Below are experts of layer 3 (counted from 0) of a mixture-of-experts language model. Rows are named router (the router's row for the expert), up (a neuron's input weights, with its number) and show model dimensions 0-63. Each number is 128 + 32 x the weight over its row's rms, rounded and kept within 0 to 255.
Before each expert's rows: a language model's description of what the expert responds to; "comes after" lists some tokens at least twice as common just before its tokens as in all text. This comes from a sample of Wikipedia text that the model never trained on. Tokens count by the router's weight.

# expert 16
What it handles: Determiners before nouns
comes after: " of", " in", " to", " for", " with", " at"
router [118 131 117 137  80 150 132 110  90 140 148 113 186 117 144 168 128 108  93 126 122 159 161  70 114 146 123  98 178 145 102 193 178 141 118  75 124 165 128 124 127 101  98 103 159 108 107  74 102 169  64  69 153 224 142  76  82 187  80 153 149 113 120 105]
up8 [154 151 161 150 125 174 123 134 114 149 106 116 161 123  70  87 102 163 160  99 108 155 111 135  56 126 180  68 112 114  84  89 164  98 115 123 129 142 101 183 125  94 142 157 102 138  89 104  77 115 104 174 172 124 134 209 137 119  99 144  91 137  92  70]
up9 [105 142 120 148  85 161  90 177 158 139 184  51 134 160  91  87 151 115 161 105 103 101 122 116 126 113 155  93 116  92  86 138 175  95  84  62 158 127 123  99 159 145  96 143 119  93 156 168 113 118 150 130 129  94 125 177 127 109 161 173  60 102  97 132]
up10 [137 140 146 119 125 125  94 110 175 109  77  96 149 130 169 153 101 143 138 199 121  87 116 214 100 115 133 109 173 187  48 100 105 122 103 123 105 132 124  99 165 149 140 177 115  91 154 108  99 108  42 191 104 167  92 128 109 107 117 130  88 107 176  91]
up11 [114 150 132 119 174 146 120  86 159 125  69 140 124 167  89 185 143  94  68 116  73 209 148 158 169 138 102 110 102 157 157 131  74 125 132  80 139 146  88 130 135 142 114 186  74 122 111 144 132 114 141 135 116 136 135  92 156 103 157 125 182 154 165 125]
up12 [104 154 219 176  92 117 101 135  64  93  82 146  77 128 149 140 116 103 102 114 134  86 124 131  88  98 126  74 172 148  85 172 136 188 137 100 128 134 139  90 114 139 126  96 140 103 107  95 130 122 105 191 114 103 176  87 169 118 133  62 102 107 143  64]
up13 [129 124 144 158 154 112 154 127 142 152 149  93 154 188 135 106 106  81 168 133 149 117 105 127  91 140 134 134 140 128 157 142 113 144 130 104 145  76 178 102 149  79 123 148 103 107  96 151 154 148 165  99 121  52 157 128 156  91 160  84 151 150 123  77]
up14 [ 98 103 136  98  71 173 102 118 156  91 139 130 141  99 172 132 116 102 111 123 105 170 162 117 107 126 134  44  77 111 113  38 115 177 139 124 131 108 151 123 110 237 133 135 148 158 179 184 171  91 137  78 127 165 108 154  69 119  88  98 124 156  55 141]
up15 [131 112 114 200 164  73 110 105 127 163 125 129 133 124 133 127 148 141 171  84  89 194 149  83 116 140 147  88 190 149 208 151 139  78 127 106 108 119 115 167 160 116 140 131 134  99 103 108 174 114 122 186 152  47  77 145 162 159 112  72  94 163 125 116]
up16 [126 100  82 102 174 145 174  75 130 159 105 132 100 134  99  75 135 125 140 128 127 143 118 133 168 147 132 135  96  45 149 164 165 162 179 156 147 135 143 117 101 169 144 121 100 105  87  94 208 115 137 128  47 155 135  93 136 121 117 224 203 119 136  94]
up17 [101 127 134 103 193 110  92 135 111 134 111  80 113 109  51 112 189 169 122 167 186 123 128 127  82 106 148 138 107  81 124 118 133 153 115  72 162 112 112  92  77 141 150 157 177 148 124  65 121  80 149 139  75  72 125 170 155 102 148 136 133 135 109 117]
up18 [175 138 183 118 130 114  81 138  61  90  98 164  89 182  99 109 126  98 152 141  97 143 154 111 142 144 115 146 131 133 125 114 116 220 164 136 126 174 131 138 156 112  99  87 102  84 122 175 118  90 117 105 102  98 152 112 174  53 130 145 145  98 146 138]
up19 [ 93 111 160 125 110 119 116 126 134 145 101 124 104 118 163  95  79 157  82 115 157 160  93 140  57  99 159  60 139 111  64 146 155 162 111 174 132 107 117 156 102 185 141 159 155 168 131 126 147 153 122 128  31 129  87 156 142 189 104 144 146 154 140 161]
up20 [148 163 124 158 161 100 153 191 142 148  77  53 134  83 190  88  80 124 167 105 121  99 119  56  87 129 100 116 107 101 132 135  75 154 136  59 130 145 105 147 144 131 148 126 153  64  96 167 160 154 127 122 106 168 161 121 130  92 139 194 140 116 131 124]
up21 [101  90 108 178  99 112 157 115 124 125  87 152  92 137 119  91  90  73  69 144 139 122 162 129 112 135 164 129 125 161 129 172 163 116 132 123 156 151 108 121 126 130 128  95 158 113 134 178 106  95 103 138 133 127 128 124 172 179 133 175 120 145 113 195]
up22 [155 105 102 116 138 139 115  83 109 112 156 128  76 103 150 164 134 174 141 137 124 137 167 119  66  84  55 130 131  56 105 183  81 134 146 125 123  97 203 167 166 105 113 149 120 105 151  91 200 157 157  92  66 165 128 101 135 125 193 131 146 127 177  82]
up23 [ 87 109 125 133 139 135  91 149 194 131 103  85 111 129 109  81  94 113 131 144 148 114 155 151 147 102 138 158 121 132  95 145 166 174  53 126 151  92  84 124 120 188 116 171 139 123 112 120 161 171 105 199 102  70 142 128 144 138 120 126 118 105 118 102]
up24 [123 101 139 164 182 124 118  99  87  88 158 112  85  94  69 180 135 162 149 145 145 116 170 146 170 127  88 132 102  99 196  83 137 126  47 148 144 159 114 131 160 110 146 135 125 131  88  36 109 108 140 128 139 153 158  70 183 141 164 123 114 119 104  79]
up25 [118 103 133 128 151 188 109 130  78 159  90  85 114 149 130 123 106 115 122 137 129 131 154 119 105 128 155 134 163 150 173 125 109 138 189 134 191 115 105 102 153  98  81 172 132 111 190 113 138 123  72 144 132 115 140 101  75  92 161  93 133 223  74 148]
up26 [139 136 170 132 122 123  90 113 139 136 132 141 121 122 188 198 133 105  86 148 157 144 166 127 167  45 191  92  98 122 107 135  42 139 144 162 160 106 123 115 114  99  83  96 117 155 147 131 125 168 141 101 147 110 160  45 128 180 131 147 168 212 140  83]
up27 [154 136  97 124 114  92 104  41 130 135 110 144 134 138 138  98 171 100 160 120 153  41  71  68 140  92 235 146 103  95 140 116 140 153 122  98 102 158  95 141 112 114 119 153  98  94 162  81 107 156 191  92 130 113 118 168 188 138  48  85 159 170 159 163]
up28 [ 63 171  70 121 130 169 118 125 152 146 113  72 128 129 129 152 107 124 116 108 121  82 151 128 176 134 180  52 121 166 154 178 154 153 121  99 154 140 107  90  86 103 174  96  93  95 164  94 100 183  98 125 178 126 166 126  81 165 102 166 156 101 136 106]
up29 [146 107 111 111 150 118 129 153 192 168 109 151 165 104 119 123 143 128 151 153 125 157 130 170 146 149 164 146  64 127 182 135  98 149 207 142 153 141  94 168 200  74 119 176 165  78  77 181 147 198 163  90 143  77 134 173  99  94 164 126 129 122  98 164]
up30 [122  97 185 145 163 144 121  37 114 109 121  76 162 114 207 152 114 153 134  93 111 117 173 115 125 105 144  88 194 162 137 121 111 176 113  82 177 160 114 138  65 167  95 107 141  85  83 108 117 188 109  96 115 123 163  46 106 126 131  84 154 131 118 106]
up31 [187 143 117 141 136 193  97 156 124 135 173 122 143 142 136 101 149 116 120 109 128 125 159  98 118  71 138 148 134  89 105 144 175 175 132  96 155 145 114  93  66 115 154 106 166 107 110 122  98 120 122  83 165 183  66 116  90 173  95 108 115 139 110  66]
up32 [118 166 148  91 129 138 192 167 145 135 110 159  56 114 219 176 162 138  84 165 180 135 131 159 108 136 151 135 129  71 162 152 111 107  85 163  89 166 137 137 188 112 162 166 145 116 141 210 116 202 114 141 137 106 129 148 133 140 169 111 171 142 113 150]

# expert 11
What it handles: Forms of be/have
comes after: " was", " is", " a", " were", " It", " he"
router [102 110 108 138  44 128 175 113 119 154 129 145 127  82 116 158  90 162 178 122 141 202 135 160 118 126 136 142 119 102  92 140 109 155 164 119 137 136  89  76 133 153 161 132 116  72  70 173 130 148 136 119  92  90 121 137 132 119 181 150 150 141 121 198]
up8 [109 141  61 140 141 192  63 107 151 139 105 177 123 124 115 156 124 135 161 127  86  90 170 123 172 144 104 120 150 113 120 189  99 180  94 114 146 110 131  95 107 100 147 137  76 142 150 139 124 177 113 157 133 108 114 155 119 200 141  96 124 103  95 109]
up9 [122 139 127 177 157 178 122 101  99 110 107  92 113 144 120 182 147 115 109 104 154  59 162 134 160 114  79 142 160 158 167 159 172  77 116  92  82 121 121 138 118 103 152 166 133 135 125 124 134  85 197 130 147 137 161  98 110 171  88 204 146 132 132 136]
up10 [136 150 187 142 158 117 173  87 119 104 188 133 185 140 130 135 121 141  86 133 123 148 178 147 135  72 167  95 148 157 147 194 148  99 123 133 133  74 122  53 168 158  98 155 134 126 112  57 130 141  72 124 127 177  90 109 140 109 146 149 104 160  96  62]
up11 [143  64 184 127 150 147 110 149 166  72  81 151 148 155 150 117 146  97 118 158 110 130 136 129  93 138 142 163 132 165 189 122 128 130 122  83 152 147  72 130 174 112 144 119 175 140  83 162  69 161 111 135 108 144 110 122 149 131 140 150 190 161  96 108]
up12 [115 135 164 211  95 130 122  97 135 151 130  81 120 149 122 111 160 156 135 149  57  94 111 118 110 113 115  81  88  57 156 153  63  98 135  79 125 121 103 145 124 109 115 106  49 150 168  99 160 178 154 180 143 125 126 164  97 136 111 141 179  70 110 176]
up13 [103 146 117 103 164 144 101 191 107 127  73 112  89 161 130 117  49 125 108 159 115 117 143  57 144  81  82 154 145 188 142 119 131 149 117 181 153 123  81 103 164 127 152  75 183 111 113  71  87 201 117 133 128  65  76 128 112 122 162 130 131 153  65 121]
up14 [164  74  76 142 125 178 128 107 103 116 148 143 112  91 182 173  98 163 146 115 171 154 140 108 114 104 137 159 176 125 129 160 130 108 120  95  73 105  74 145 128 157 118 134 147 103 121  98 104 125  91  77 142  90 149 110 157 123 124 131 129 144 103 153]
up15 [ 54 131 143 169 122 154 131 128 167 137 131  95 211 108 133 114  96  96 163 107 119 127 205 117 123 117  99 137 117 153  60  96 194 149 158 165 174 140  96 178 105 108 107  96 126 123 182 116 155 123 109  99  65 156 132 101 137 129  59 130  90 102  87 151]
up16 [180  54  86  91  93  68 142 114  84 145 164 137 159 137 173 109 146 158 133 119 130 152  92 165 118 122 153 128  93 159  87 140 156  97 159 145  96 140 101 157 119  78 140 106 125 107 220 157 126 132 116 148 144 118 107  89 115 140 103 157  96 138 186 122]
up17 [169 198 118 132 117 198 132 114 120 110 157 199 111 186 121 138 145 131  83 118 146 125 111 158 118  62 167 121  92 170 155 135 179 128 148 120 107  88  98  92 128 101 141 141 125  73 159  96 110  78 122 122 103 109 159 121 122 110  88 136 122 125 156 142]
up18 [162 121 116 126 100  93 110 151 131 147 105 128 102  54 138 147 109 121 119 163 121 118  48  87  85 134 135  49 124 130 101 111 138 115 142  92 144 162 179 166 187 152 180 117 148 102  94 148  92  68 141  93 182 133 152 101 141  90  90 163 159 111 133 175]
up19 [131  67 155 150 134 120  79  84 160 113 127  71 102 128 115 111 131 111 113 120 127 146 101 194 109 137 101 135  99  88 141 115 110  99 191 110  98  50 180 129 131 185 167 149  64 104 188 150  89 151 122  77 144 147 175  89 149 127 121 152 100 146 137  71]
up20 [123 159 109 140 154 143 102 112 159  90 146 136 142 118 122 130 133 107 118 130  62 121 124 111 113 109 151 125  88  66 158 120  61 222 158 134 189 135 120 126 120 129 118  96 139 148 137 132 168  85 135 103 126 117 132 179 159 131 101 215 162 161 116 175]
up21 [105 140 107 126 123 151 145 135 122 128 105  81 130 143 189 110 137 114 106 117 103 139 158  72 134 157  65 131 163 147 101 155 168 153 110  96 128 112 106 175 150 109 157  68 101 163  93 120 192 138 158  52 187 115  95 119 209  84 164 114  45 100  92  97]
up22 [126 182 145 175 109 119 107 162  70  53 100  94 103 122  84 148 164  88 173 117 160 139 109 115 157 136 146 122 116 108 169 124 169  93 115 101 100 111 153 138 182 120  84 134 164 131 117 113  45 150  73 123 150 124 146 113 183  92 135 118 161 149 130 116]
up23 [147 155 141  93 131 176 158 114 131 124 165  66 130 163  71 148  90 107 185 119 137 174  95 152 141 138 152 113  75 123 165 120 139  96 155  94 131 115 105 130 197 157  76  81 103 103 103  63 170 117  90 146 148 100 124 103  95 152  82 123 126 151 155 153]
up24 [160 113  77 162  92 149 118 123  97 154  97 151 113 151 117 153 118 106 167 160 148 115 122 103  89 128 105 127 116 163 103 123 136 123  65 113  89 105 113 122 127 148 167 147 193  97 124 141 146 131  94  88  49  82 150 112 118  94 147 143  85 128 132 124]
up25 [212 134 121 141 118 158  91 109  60 121 193 131 132 156 131 143  66 139 128 137  74  96 136  83 121 173 177  89 132 191 147 155 130 144 105  90 135 180 152 160 132  87  79  68 133 107 142 126 124 164 120 132 116 139 117 111 118 171 182 102 123 128 172 123]
up26 [126 136 161  96 136 160 166 140 145 121 110 123 163 142 115 132 131 101 152 124 119  60 208 144 154 116  93 144 107 189 168 168 142 160 119 159 130 142  43 141 167 144 134 127 134 105 168  95 136 163 113 114  95 134 162 114 109 126 137 214 184 205 119 100]
up27 [148 186  81 173 129 191 101 134  88  94 140  56 150 116  70 201 109 143  40 157 118 143 164 107 143  94 160 126  92 129 161 169 116 150 161 137 112  88 120 111 170 145 106 102 143 119 128 120 167 129 145  18  81 152 148 136 125 122 157 116 144 131 134 147]
up28 [159 158 220 190 117 114 160 120 116 138 135 192 113  94 153 108 158 134 105 156  85 133 134  69  89  73 137 144 170  83 157 146 136 152  97 150 103 112 100 128 172 173 112 126  79 187 124 104 122 121 104 180 140 220 126 117 141 138 124 126 170 137 107 137]
up29 [104 152 131  86 105 148  85 192 185 106 135  91 132 128  95 153 103 156 130  98 127 117 161 149 199  98 156 151 131 113 119 169 112 118 137  73 122 120 138 228 152 102 176 151 137 172  93 122 162 161 161 110 119 143 153  87 157 115 167 104 141 146  87  88]
up30 [119 160 197 140 118 130 127 145 114 127  97 156 163 131 129 102 192 103 126 108 167 113 161  86 102 173 102 118 173 146 165 116 107  53 182 137 138 130  79  88 134 110 119 122 118 167 132 128 145 102  51 104 181 163 141 171 136 118  69 143 121 141 102 108]
up31 [ 97 109 139  92 143 169  46  86 138 127  73 119  67 159 110  71 118 145  92 148 115 131 125 156 101 125  87 118 110 132 160 161 155 124  76 114 172 122 139 143  58 126 114 136 134 158 118 113 105  30 169 156 114 183 109 111 133  84 104 117 193 116 113  32]
up32 [117 221 177 128  40 131 112 116 139  81 171 111 133 127 156 174 122 142 142 190 145 140 133 136  89 109 165 109 111  81 157 177 160 115 125  48  96 161  81 139 144 165 112 135 154 116 114 131 101 145 135  91  85 106 108  87 160 130 103 100 101 188  76 121]

# expert 20
What it handles: Coordinates and measurements
comes after: "°", "′", "″", " (", " /", "N"
router [161 120 157 107 105 122 138 149 168 124 173 104 146 116 139 123  82 141 103 152 158 165  88 194 155 135  76 127 102 139 103  87 151  94 109 155 107 136 119  90 139 107 119 100 134 131 166 144  72 193 119 130 169 129 120 109 169 103 128 169  99  93 172 169]
up8 [118 162 130 114  85 168 142 151 136 124  86 108  68  96 100 160  95 129 163  94 161 161  93 114  90 134 162 137 114 169 147 116 113 130 148  98 146 126 208 151 157 128  92 128 101 152 174  92 144 141  70 152  96  60 142  73 131 129 163 124 166 134 108 125]
up9 [ 98 189  86 169 131 133  47 172 143 100 180 125 174 117 107 172 113 115 125 160 134  94  81 114 141 143 153 145 125 191 145 162 153 156  67 158 105 145 137 128 201 170 113 156  70 119  79 146 111 123  92 117 126 167 139 136 180 139 120  80 195 156 172 121]
up10 [154  45 101 140 111  60 111  89 131  59 195 108 149 150  97 168 133  97 133 185 144 116 137 128 151  90 151 129 139 174 160 151 136  93 142  98 127  73 106 125 116 173 133 141 151 143 165 120 132 109  92 149 120 146 157 154 175 146 117 103 151 146 147 174]
up11 [126 111 133 150  93  91 168 128 171 112 133 131 121 114 165 121 134 117 172 181 166  95 106  67 101 132 183 166 142 108  96 165 105 146 128 114 115 128 133 127 156 130 165 170  77 141 171  87 144  91 129 131 174  80 150 138 133  96 126 140 210 123 156 140]
up12 [ 88 192 116 125 169 119 134 113 115 114 100 102 162 121 117 139 108 150 100 131 162  82 118 118 119 145 110 105  91 159 199 110 156 183 114 130 111 132 128 174 171 149 164  96 137 101 142 112 176 182 173 108 190 128 107 221  69 132 177  56 157 154  94  77]
up13 [101 141  85 148 136 125 112 126  92  97  96 115  94  61  87 156 158  71  80 178 138 133 152  84  84 124 107  67  98  90 154 150 134 130 130  63 193  98  49 124 115 136 108 136 120 165 126 179 165 142 161 126 130 204 104 173 153 120 108 120 140 112 143 158]
up14 [124 131 112  83 183 176 142 105 125 176 144  57 147 108 147 125  94 133 147 115 119  82 100 189 125 129 155 108  80 124 104 109  97 156 116 124 117 158  56 185 162 157  89 148 107 112 139 102 149 174 132 145  57 148 109 188 156 129 115 175  63 138 129 173]
up15 [ 78 130 154 187 154 160 109  99 109 132 186  92 157 133 135  67 150 128 123 150  91  65 148 119 151 121 120 124 148 103 128 192 138  82 110 102 145 135 128 128 143 138 132 114 153 109 117  99 143 200 106 155 126  89 115 116 116 167 116  86 112 124 168  97]
up16 [ 98 148 179 145 119  93  96 149 134 109 149  79 194 172  71 117 138 165  88 173 144 107 117  75 151 100  79  95 163 218 171 183 151 150 113 131 147 137 145 147 116 117 104 116 125 118  82  92 103 164 117 116 157 183 174  77  95 150 154 125 142 119 132 129]
up17 [140 130 165 147  86 222 127  82 116 118 147 116 111 116 150 162 153 157 126 134 118 115 115 136 118 138 130 103 135 136 136  54 140 192 130 118 159 119  74 165  99 122 171 122  58 143 135  67 105 176 117 120 175 133 127 147 131 118  91  98 161 136  97 112]
up18 [176 152  97 129 137 184 161 149  66  92 122 120 130 177 137 111 130 112 128 113 104 113 121 160 189 135 110 121 109  82  77 104  85  63  90 157 169 181  92 159 149 131 116 135 126 146 138 166 178 126 135   9 122 145 115 132 171  52  99 129 148 161 107 127]
up19 [124  64 123 113 108 147 124  85 180 130 104  56 115 101 131  83 168  96 137 184 181 100 155 107 157  81 108 102 130 117 100 100 181 125  91 129 123 149  78 113 108 114 128 191 133 114  91 120 112 179 154 145 121 161 124 134 182 120  95  97 126  98 103  95]
up20 [ 21 150 117  95  79 180 149 121  78  81  84 189 160 130 124 112 115 127 113 125 173  72 114 100  99 118 136 144 139  91 113  83 146 147 129  97 119 136 145 112 147 143  66  56  99 108 129 127 183 142 100  95 121 100 147 135 139  78  83 162 122 121 129  96]
up21 [107 152 114 134  79 140 136 169 101 145  93 140  57 131 130 145 179 140 136 147 140 189  93 182 137 157 147 169  75 136  73 122 107 143 116  65 115 138 124 130 184 100 105  80 163 143 176 163  97 199 136  94 149 139 128 105 136 178 122 105 186 146 138 109]
up22 [160 120 117 141 108 108 141 121 105 116 159 113 114 142  95 171  82  85 135 148 100  83 101 122  93 154 148  86  88 143  74 138 115 139 191  98 156 115 115 163 172 148 115 168 117 163 155 109 198 141  71 142 107 148 164 161  70 133 130 138 109 111 114 129]
up23 [ 84  87  96 174 122 135 117  61 112 146  93 144 149  88  82 146  51  91 177 161 128  70  78 102 164 103 109 185  66 201 115 140 143 128 110 127 149 135 161 142 157 136 140 114 122  68 146 139 114 150 151 170 106  98 128 138 126 121 176 110 158 159 102 101]
up24 [133  99 174 130 152 143 188  99 138 197 109 118 197 106 107 198 166  56 132 103 120 142  77 119 156 191 116  80 118 105 146 155 160 166 138 120  87 100 175 116 139 137 125 122 148 105 102  82 117  86 125 125 163 159 116 158 119  96 198  89 163 131  59 108]
up25 [ 63  62 148 110  97 113 143 166 145 115 101  75 215 138 114 139 128 103 169 125 105 126 129 118  82  66 196  84 117 105 125 128 156  92 142 128 134 134 147 155  73 135 151 139 152 168 130 152 118 110 100 107 138  83 139 124 165 136 141 119 124 145  90 115]
up26 [112 143 143  84 138 118 117 110 167 153 136 112 195 133  98  91 145 119 133 133 144 133 211 110 103 128 134 130 116 126 127  97  76 149 128 118  96 165  97 139 169 170  85 131 193 165 159 139 196 125 122 124 133 109 114 105 133 126  72 140 123 211  96  86]
up27 [156 154 172 119 103 135 160 150 163 145  88  92 131 110 116 170 152 113 137 107 160 133 117 167  83 134 106 129 109 109 112 121 110 151 164 116 127  51 127  93 133  94 112 152 170  79 158  89 193 125 106 115 163 110 169 153 155  91  86 134  78 207 126 183]
up28 [124 147 116 199 150 111 165  92 124  36 154 133 114 160  93 141  70  96 203 142 150 130 107 136 147 143 121 139 141 103 133 171 160 105 139  86 155 162 107 136 182 107  82 108 165 124 128 129 128 117  84 128 235 113 176  82 166 112 127  59  81 136  93  74]
up29 [158 127 148 116 151 128 166 150  77 115 128 136 174 171 118 158  99 117  86 138 147  76 154 116 123 111 119 117 146  84  89 157 127 111 171 134 102 185 118 173 107 148 130 106 131  68  60 165  84 145  93 175 146  94 137  87  78 115 101 109 115 173  62  59]
up30 [117 170 163 163  72 154 138 109  88 171 178 126 113 196 151 117 142 162  79 203 134 148 128 122  95 104 127  94 106  66  82 155 110 130 161 117 128  75  96 129 205 119  89 125 124  59 185 107 104 123 149 142 134  90 108 134 160 112 117 136  64 128 125  94]
up31 [161 118 161 177 159 123 107 141 165 148 138 107 131  80 109 137 143 159 144 132 177 118  78 154  82 142 141 121 127 104 130 166 183 170 129 133 142 116 111 100 122 117  66 161  67 147 164 128 129 111 147 162  78 112 157 133  67 200 193 157 130 108 158 117]
up32 [ 98 125 189 228 108 104 137 135  61  79 152 122 108 138 151 142 158  71 151  95 108 183 115  78 146 110 125 212 195 117 115 201 101 171 144 137 122 169 117 124 126 127 160  93 144  91 157  99 119 119  95 143 118 132 171 172 168  93 124 165 142 116 130 180]

# expert 22
What it handles: Sentence-ending periods
comes after: ".", "s", "\"", ")", " 100", "0"
router [119 131 124  92 144 131 118 146 122 119  92 179 147 137 114 112 157 135 131 141 149 179 172 183 101 111 147 140 131 106 154  69 105 164 183 198  94 184 152 109  78 125 127 125 103 177  74 167 135 103 113  73 171 123 114 159 160 131 120 162 103  99 177 146]
up8 [117 152 195  99 151 145  71 170 175 117 163 133  84 155 163 140 137  79 159 173 141 141 176 105 102 115 117  75  96  77 123 188 103 119 139 123 133 108 107 128 152 169 125 166 118  87  24 114 102 159 122  55 126 158 140 145 108 113 131 125 163 163 116  87]
up9 [106 185 140 115  91 174 170 103 111 134 107 154 163 101 171 163  85  93 198 109  67  79 135 104 107  80 123  94 109 129 103 218  57 147  81 123 145 162  88 109 161 110  95 106 122 136  99 148 112 161 132 124 104 145 143 104 155 144 110 165 148 128 156 126]
up10 [109 137 116 125  92 118 116  86 120 154 100 111  76 162 132 136 192 166 104  86 143 134  48 107 107  91 157 130 101 111  82 127 111 153 119 108 101 100 175 177 224 148 186 103 108 144 122 143 126  71 109 157  88 115 125 123 120 137 123 143 142  95 131 118]
up11 [107 104 146  95 163 210 148 145 113 121  91  75 106 149 152 127 159 131 129 174  80 133 168  96 125  78 113 115 103 124 117 132 131 138 101 122 161 138 106 149 129 163  96 131 125 186 147 118 176 151 139  69 117 173 134 157 180  73  63 109 183 167 171 134]
up12 [155 107 169 124 112 221  91 183 107 190  76 140 100 166 140 128 135 138 143 108 150 141 150  53  93 148 102 147 150 165 136 104 128 150 114 136 141 103 149 195 165 140 187 149 161 118 130 121 164  68 107 145  93 145 114 120  84 130 185 130 162 122 124 120]
up13 [ 79 123  62 130 145  99  73 106 100 146 102  80  82 129 156 118 162 143 161 161 146 124  75 168 113 132 124 179 117 115 196 190 157 105 155 102 152 143 165 124 138 143 187  96 108 137 162 143 114 124 143  87  87  95  98 136 133 136 129 107 174  87 104 107]
up14 [ 98  80  90 155 121 131 167 116 129 166 145  74 172 112 125 140 129  79 105 106 153 112 171 133  95 138 158 138 110 131  86 144 144  93 151  53 129 140  83 153 130 101 168 136 149 112  99 118 108 176  89 105  94  94 147 112 111  87 119 123 170  93  93 121]
up15 [133  93 114 181 122 132 124  94 125  64 111  88 203 177 189  84 140 116  95 170 123 147 172 155 111 170 133  95  90 133 131 123 146 201 152  80 154 127 106 175 111 109 172 130 132 128 164 151 135  95  67 120  79 106 154 120  79 119 165 147 143  92 110  98]
up16 [132  96 116 197 149 123  94  81 120 178  73 122 116 127 172 119  97  44 117 145 147 125 119 132 170 102 216 118 141 149 144 182  97 113 173 163 107 192 126 120 137 147 135 111 100 101 156 153 128  90  90  91 170 111 154 175 127 137 167  73  94 101 167 135]
up17 [121 131  86 125 119 202  83 125 122 162  88  89 190 162  74 109 156 104 137 168 152 132 184 105 118 107  91 153  59  97 143 124  91 134  83 102 149 171 129  46 171 174 124 132 153 136 118 117 145 123 149 147 158 140 165 158 149 148  95 146 127 129 122 149]
up18 [140 150 192 154 132 193 129 143 138 154 161 114 101 179 142  97 139  67 154 109 136 120 162 124 124 108 135 110 100  69 113 167  84 138 118 172 170 114 150 134 205 128 150 112 109  85 142 173 132 139 174 151 103 103 194 126 112 149  87 104 116 129  96 163]
up19 [ 84 146 142 113 138 150 116 135 124 170 144 186 107 131 114 132 155 121 157  96 172  24 124 159  24 124 145 186 168 136 138 191 157 136 165 104  83 112 115 125 141 150  69 123 122 125 121  87 162 120 145 221 131  88 174 165 151 122 122 133 127 140 128 135]
up20 [197 141  78 120 172 128 136  95 133 119 167 167  65 179 123 126 104  89  84 132  50  63 126  83 167 145 122 129  56 179 161 131 122 129 138 115 129 126  89 172 178 109  73  96 128 134 149 168 142 157 106  86 108 124  83 160 140 122 136 118  96 131 120 134]
up21 [153  92 102 194 165 131 128  75 165 141 136 114  95 101 155  83 132 104 137 176 152 170 161 167 153 130 120 150  85 162 115 119 158 118 151 114  88  98 140 153 167 142  93 135 152  94 203 143 117 133  88 138 143 131  95 132  90 183 126 207  89 158  90 188]
up22 [150 171 103 144  56 144 188 180 172 155 112 144 112 158 124 114 167 100 115 153 138 121  95 124 150  86  97  76 124 139  90 149 161  94 198 103 154  73  64 130 116 133  97  75 105  78 174 109 151  96 110 195 125 126 109 115 149 133 108 121 142 154 109 141]
up23 [167  98  97 170 108 149 153  88 145  77 130  72 131 181 105 156 102 151 101 130 100 220 120 104  97 112 122  99 115 145 119 126 142 140 167 147 151 139  87 162 125 174 112  60 156 152 151 157 171  95 143  54  71 152 160 114 139 165 147  87 147 143 143 127]
up24 [124 147 127 132 137 189 119 143 109 157 144 142 105 134  80 152  94 130 106  97 159  70 172 155  90 125 138 162 145  69 105 121  98 140  96 109  62 129 112 137 113 198 116 108  81 153 133 131 178 166 149 131 122 106 111 108 119 133  66 127 156  95 177  81]
up25 [ 70 180 162 115 142 120 126 115  84  86 158 152 194 165 146 151 152 130 158 133 129  85 156 130 131 126  56 134  67 232 155 135 122 163 181 165 123 145 122  92 115 137 110 122 113  76 133 162 104 118 113 112 146 120 130 154 174  99  25  78 122 147 131 109]
up26 [154 142 173 122 146  95  92 155 106  97 152 147 151 141  95 138 112 118 119 140 100 141 139  99 159 158  52 116 126 185  94 179  87 161 124 149 172 126 106 143 115 205 137 111 136 113 146 128 165 197 118 154 113 118 129 196 184  94 172 194 220 144  96  82]
up27 [119 134 122 115 140 150  96 138 152 102 127 124 147 171  73 155 194 122 164 185 138  95 151 128 131 108 149 128  86 118 126 195 159 114  94 117 106 150 108 184 171 131 154 102  37 123  81 144 105  65 127 149 163  99 100 153 184 109  67 168 110 194  55 127]
up28 [144 133 141  99 153 129 100  92 150 124  88  96 133 204 154 136 152 151 162 155  89 190 118  89 112 143 150 168 108 109 123  91 120 140 142  86 133 157 159 173 116 116 105 116  87  40  63 111 173 144  41 166 139 124 148 127 117 143 140  88 107 143 147  88]
up29 [ 98 140 183 139  82 183 105 146  83  89  92 126 175 121  47 130 178 148 116 148  82 148 197  96 140 174 116  87 146 113 149 133 121 140 129 134 101 205 157 133 106 207 156 106 118 145 136  91 165 191 171 202 122 112 177 154 146  80 129 117 118 124 148 144]
up30 [151 133 142 114 176 157  83 155 137 143 134 128 160 153  79 132 104  80  45 112 100 137  53 138 121 130 187 126 167 140 100 161 150 164 139 191 182 142  89 145 117 148 146 158 137 112 178 147 175 140 126 149 134  95 124 127  61 200  60 172 161 174 126 163]
up31 [147 101  67 164 129 158 146 138  92 118  90  81 181 134 114 146 172 104 163 100 111 100 114 155 128 153 142  93 127 112 138 111 172 108 112 122  95 182 128 118 157 106 116 133  68 179 166 111 109 103 143  91 138 185 156 141 143 139 159 156  89  76 100 123]
up32 [217 111 117 112 129 122 140  55 147 163 120 150 143 182 148 116 106 141 122 126  83 120 199 146 122 156 133  88 120 130 142 172 135 133  94  89 119 188  90 141  74 104  44 170 153 142  81 121 168  87 111 140 128 182 134 120 141 134 141 118 173 148 150 115]